config.toml
normalize_top_k = true
norm = "rmsnorm"
tie_embeddings = false
Below are experts of layer 14 (counted from 0) of a mixture-of-experts language model. Rows are named router (the router's row for the expert) and show model dimensions 0-63. Each number is 50 + 10 x the weight over its row's rms, rounded and kept within 0 to 99.
After each expert's rows: a language model's description of what the expert responds to. This comes from a sample of Wikipedia text that the model never trained on.

# expert 25
router:56 48 44 56 59 44 43 51 62 53 35 59 54 51 51 70 47 39 52 55 61 60 39 54 45 55 35 42 46 47 48 69 54 49 43 47 38 37 50 57 24 44 44 34 65 52 49 41 46 43 45 60 71 70 37 35 51 58 47 57 61 45 57 47
Line breaks and years. Line breaks after sentences and list items, year prefixes like 201, 194 and 202, capital F word starts, and score dashes.

# expert 20
router:54 39 24 54 52 61 59 56 59 40 64 44 63 67 73 45 49 45 37 68 59 76 37 41 46 55 51 37 27 58 41 51 52 51 42 43 41 50 45 62 38 49 47 45 54 63 47 54 40 43 57 58 68 52 40 58 59 48 54 45 53 37 54 50
Capitals in codes and abbreviations. Capital letters inside abbreviations and codes, plus degree and minute marks in coordinates, as in NZDT, N/A, CHN, MIDI.

# expert 10
router:45 46 51 51 60 40 30 53 60 55 54 44 53 29 51 42 50 39 53 51 52 60 66 54 40 63 55 42 51 60 31 41 63 31 43 52 51 54 58 48 62 43 69 46 57 54 43 55 46 55 55 53 65 56 41 37 39 46 66 63 56 53 48 22
Early word pieces. Second pieces of words after a short opening, as in d|et|ermine, d|au|ghter, p|red|ominantly, plus prefixes like acc, rec, bec, ex, cons.

# expert 1
router:46 33 50 46 47 52 41 40 59 42 56 46 50 37 32 41 57 39 69 51 44 65 58 43 52 62 64 47 43 51 40 39 57 50 38 46 58 48 48 65 45 53 37 42 42 62 53 48 45 46 67 55 66 42 37 51 54 51 35 34 50 47 47 35
Word-initial fragment pieces. Word-starting pieces, mostly s/S and e/E, that begin a longer word, as in s|ince, S|tewart, W|ash|ington, ed, trans, col.

# expert 5
router:56 40 48 57 55 50 45 51 69 45 47 48 47 32 32 29 52 36 54 32 57 57 53 62 65 39 68 42 51 39 75 41 51 35 62 60 58 32 50 62 44 62 57 46 45 59 39 49 54 52 34 61 42 49 47 51 53 44 35 51 53 54 57 59
Surname ending pieces. Final pieces of personal surnames and place names, often in tables and lists, such as Jones, Williams, Smith, Banerjee.

# expert 30
router:42 54 34 58 45 30 52 68 64 50 81 35 53 32 60 37 54 55 64 59 42 59 37 45 44 37 58 48 48 50 53 61 54 59 59 52 50 46 55 35 50 65 59 39 50 48 48 66 31 58 48 58 59 65 58 47 49 57 44 64 42 54 65 50
Word stems after initials. Second pieces that complete a word begun by a short prefix, such as Can in Canada, met in meters, old in Gold.

# expert 27
router:58 43 53 33 36 38 49 55 55 43 46 46 47 35 64 24 43 52 51 39 47 45 56 40 33 28 42 47 49 55 68 47 45 56 50 58 63 38 41 63 65 50 62 37 46 44 40 57 43 50 42 40 43 53 47 43 39 35 59 34 63 73 46 36
Word endings and years. Last pieces completing a word or number, such as final year digits, ordinal -th, -ed, -t, as in 189-9, Ar-t, four-th.

# expert 29
router:45 46 35 46 36 58 59 43 51 60 49 33 53 41 70 55 48 31 40 34 62 50 47 56 44 42 69 36 31 52 58 66 42 39 44 58 65 52 37 61 60 48 49 42 50 46 52 45 43 46 30 61 49 74 63 40 48 44 50 66 63 49 55 58
Digits and years. Number tokens in tables, statistics and dates, including year prefixes like 195, 201 and single digits in scores and areas.

# expert 23
router:33 41 51 43 32 36 47 51 58 38 48 45 62 41 60 53 63 38 55 42 56 42 41 63 42 51 46 42 53 46 58 53 36 45 57 64 61 46 44 62 46 63 58 35 43 33 42 74 48 51 34 50 41 74 60 32 44 51 52 47 48 74 33 53
Word endings in sports text. Word-final pieces like -ing, -th and year digits, mostly in sports and season text, such as qualifying, rushing, defending, fourth.

# expert 12
router:37 39 34 49 62 44 60 52 60 33 57 48 78 57 26 40 37 41 74 63 58 67 57 32 53 53 68 47 43 58 45 46 45 44 54 43 47 41 63 54 29 54 53 42 44 55 29 58 44 48 60 65 64 46 37 47 64 43 39 53 74 49 46 39
Initial M, C, R, Gr. Word-opening capital or consonant-cluster pieces, often in surnames and proper names, such as Gr-ay, R-oly, M-ontgomery, c-ulprit.

# expert 7
router:53 38 50 53 49 46 54 39 50 44 64 53 60 39 50 46 57 46 58 35 59 61 44 48 54 39 46 29 62 59 59 50 55 49 56 56 60 41 41 72 35 63 58 31 36 45 49 69 48 36 41 67 51 54 55 43 52 43 55 46 63 57 48 77
Nationality and name endings. Word-final pieces of demonyms, adjectives and taxon names, as in Russ|ian, Croat|ian, Individ|ual, Cymindis sulcipenn|is, plus American and National.

# expert 18
router:35 50 44 36 47 33 60 50 42 25 53 35 51 43 46 36 63 62 77 75 56 56 55 39 41 40 63 53 37 53 37 58 46 43 45 43 59 50 52 56 49 46 63 42 47 60 42 48 51 56 49 50 60 55 45 60 56 46 42 47 56 31 44 30
Word-initial P, B, O. First-letter or opening pieces of words, mostly p, P, B, O, cl, as in p-ediatric, P-ocket, o-pening, f-ol-k.

# expert 6
router:47 36 40 71 59 43 57 51 51 45 58 54 60 64 60 47 38 46 52 49 47 54 60 36 42 48 55 56 28 51 30 62 43 43 57 34 43 43 51 37 49 49 72 40 41 46 44 50 42 58 56 52 65 61 48 38 54 50 50 60 57 40 37 38
Word-initial w/t/f letters. Lone first-letter or first-syllable pieces of a new word, mostly w, t, f, W, T, re, cont, as in w-eeks, W-omen.

# expert 14
router:49 53 44 51 33 53 53 54 45 37 53 50 60 39 46 62 61 53 49 43 58 40 52 64 41 55 48 48 47 76 28 53 57 35 57 42 54 32 55 35 61 53 53 40 38 55 40 61 31 43 45 64 58 45 55 34 55 50 55 44 48 51 52 58
Prepositions opening phrases. Prepositions like in, for, during, after, under, and sentence-initial In or Since that open time or place phrases.

# expert 13
router:48 42 43 57 33 37 50 67 54 38 54 53 58 38 55 58 59 50 65 50 45 33 47 64 44 39 60 40 45 46 80 61 48 42 68 67 67 60 40 60 50 57 45 46 44 31 39 59 45 41 47 48 45 68 57 56 65 55 47 31 54 59 51 52
Noun endings, month names. Final pieces completing nouns, as in A|ct, Prevent|ion, brid|ge, -ation and -ment, plus whole nouns like album and group and month names like October.

# expert 3
router:56 46 54 45 37 27 45 44 55 56 48 49 55 28 48 38 66 40 71 53 63 19 52 47 53 60 54 44 53 54 81 61 58 44 71 61 68 43 43 47 38 57 31 38 40 26 47 69 37 65 57 67 52 50 52 51 53 58 53 41 46 43 62 52
Verb stems before inflection. Verb and noun stem pieces that an inflection ending follows, such as st-and-ings, l-and-ed, kn-ock-out, follow, work, writ.

# expert 0
router:51 58 45 55 43 37 56 57 55 50 49 51 61 37 63 36 61 60 67 32 53 41 44 66 50 44 50 51 45 57 80 57 51 34 63 73 56 40 55 58 69 67 44 29 42 44 32 49 42 57 32 57 49 55 59 59 39 50 65 49 60 71 49 45
Word-final suffixes. Closing suffix pieces of derived words, such as -ing, -er, -ed, -ent, -ical, in humiliating, personnel, musical.

# expert 9
router:51 64 47 54 42 35 38 52 56 52 45 51 42 51 40 50 57 58 39 41 44 60 11 54 58 53 24 38 69 51 29 71 56 50 46 48 63 31 41 57 58 54 52 50 30 37 43 53 51 29 54 52 40 55 58 43 41 57 51 39 52 62 54 44
Commas and prepositions. Commas between list items or clauses, and prepositions like of, in, at, from, including, after nouns and numbers.

# expert 17
router:66 53 43 46 54 39 49 36 63 51 47 41 64 37 60 60 64 63 42 51 49 25 47 50 52 47 22 49 60 47 41 55 60 47 62 56 69 48 45 51 56 56 51 31 22 60 43 54 36 30 29 65 50 60 53 27 40 38 51 43 54 67 38 50
Conjunctions and auxiliaries. Function words joining clauses or verb phrases, such as and, or, was, were, has, been, often after a comma or a participle.

# expert 26
router:61 49 47 52 58 50 46 52 57 51 53 32 64 16 42 47 58 46 57 33 51 38 29 65 67 46 60 45 47 63 68 53 47 52 47 51 68 39 59 46 52 59 36 39 35 63 29 66 53 48 50 58 53 58 49 41 58 51 30 56 51 70 60 52
Mid-word syllables in names. Inner syllables like ber, ober, ven, er inside longer words and names, as in Robert, Danneberg, Even, operated.

# expert 22
router:35 51 54 67 46 45 48 55 51 46 53 67 57 52 55 47 58 37 59 51 66 57 59 49 53 63 68 35 57 70 57 39 69 51 48 39 66 42 38 52 62 50 43 33 52 57 37 61 41 63 65 53 55 67 46 49 45 72 39 26 58 58 61 48
Vowel pieces, foreign words. Single vowel or letter pieces inside words, often Latin, chemical or non-English, as in an|a|erobic, camp|a|ign, hect|a|res, Na|C|l, magn|i.

# expert 24
router:40 27 42 37 44 45 53 47 61 42 52 48 49 59 38 44 61 62 82 67 58 60 63 36 61 57 59 34 35 51 40 44 60 38 69 49 53 46 60 61 38 52 65 46 26 52 53 54 56 61 63 54 69 46 54 41 52 50 49 38 67 52 57 38
Word-initial h, m, sh. Opening pieces of words, mostly h, m, l, sh, wh, including a lone h after a consonant, such as R-h-odes, h-ind, A-sh-ok.

# expert 4
router:48 60 49 46 51 38 47 54 30 40 57 31 61 38 56 43 54 65 68 72 52 50 49 57 39 37 68 36 57 60 49 47 55 59 55 52 45 53 62 46 31 54 47 44 48 45 51 54 58 55 72 57 64 63 53 41 52 37 55 44 59 49 53 38
Mid-word Latinate stems. Stem pieces inside Latinate words, often after a prefix or first letter, as in imm|ed|iate, serv, elect, M|ent|ion, pro|du|ct.

# expert 15
router:28 45 48 39 46 45 47 59 63 44 40 39 67 40 59 43 55 41 64 49 70 42 37 54 53 38 65 40 44 53 63 53 46 38 60 56 62 38 40 62 52 67 31 40 47 57 41 55 53 51 55 48 55 46 62 59 41 45 43 41 57 60 58 42
Mid-word syllables. Inner syllables of Latinate words, often before -ation or -ate, such as sep-ar-ate, l-im-its, inv-it-ation, Colum-b-ia.

# expert 31
router:41 50 62 45 39 37 51 52 52 42 45 47 65 32 44 41 60 44 63 53 52 62 42 73 49 44 64 46 56 63 61 39 61 26 56 66 65 46 45 55 51 73 35 45 48 64 28 58 49 47 50 45 44 53 66 38 54 46 50 38 60 46 52 58
Foreign name syllables. Inner syllables of foreign or technical names and words, as in Vlad|im|ir, Pasol|in|i, Amphet|am|ine, albomy|c|in, often before a vowel.

# expert 28
router:27 43 46 52 41 29 51 50 53 43 54 46 62 24 66 50 35 34 48 21 51 45 48 47 51 54 58 43 45 62 50 48 63 45 62 68 57 43 39 34 43 66 55 53 29 51 51 52 40 61 44 60 44 51 39 58 40 54 52 40 65 54 51 32
Common English word endings. Plural and verb endings and common words in running prose, as in dinosaur|s, bon|es, d|e|ath, de|veloped, there, years, used.

# expert 21
router:57 35 57 43 44 48 53 54 50 46 49 39 54 68 52 59 49 44 24 55 50 37 55 55 51 26 33 58 28 41 53 57 44 53 50 50 54 43 41 60 46 58 45 48 44 39 53 46 47 47 40 66 50 37 44 54 51 42 37 43 54 53 53 42
Table and list markup. Pipe cell separators, line-ending pipes, list dashes, semicolons and == heading marks in wiki tables, standings, filmographies and career lists.

# expert 2
router:49 48 44 38 56 44 67 69 74 41 48 48 55 45 37 42 61 50 62 62 53 75 51 58 52 47 48 34 55 50 70 58 50 51 56 53 49 62 60 48 50 51 62 68 45 71 39 54 51 47 53 55 67 55 37 23 43 48 47 54 60 45 42 44
Word-initial d/g/v letters. Single-letter or short word-opening pieces, mostly d, g, v, at the start of a longer word, as in vocals, violence, Duke.

# expert 8
router:44 51 51 54 52 36 40 54 41 54 54 45 47 57 59 62 41 50 55 50 61 67 52 35 53 38 41 50 23 41 65 71 53 68 32 50 54 47 39 45 33 41 54 42 43 62 56 53 49 46 72 55 56 49 36 50 33 43 43 56 56 53 32 44
Spaces and brackets in dates. Bare spaces, opening parentheses, dashes and heading breaks placed before numbers, especially years and days in dates, as in "(1970–1971)", "May 7".

# expert 19
router:46 43 54 50 53 55 42 64 52 50 54 57 47 43 69 21 51 49 40 55 63 60 42 48 60 43 61 38 35 69 69 66 59 34 49 62 57 49 61 53 35 66 62 48 52 44 48 58 43 54 50 46 57 62 57 50 62 41 34 48 53 61 38 40
Digits in tables. Digits, spaces, signs and cell breaks inside tables and statistics, such as year digits after 201, scores, percentages, and table row ends.

# expert 11
router:48 39 58 48 47 34 69 51 53 54 52 46 58 46 65 69 64 56 35 43 34 34 40 60 56 43 45 38 73 65 55 45 51 54 43 51 55 53 54 56 59 61 55 45 41 40 30 52 51 56 21 54 42 53 53 53 53 53 37 55 58 77 59 61
Determiners after prepositions. Articles and possessives like the, a, his, their that follow a preposition or verb and start a noun phrase.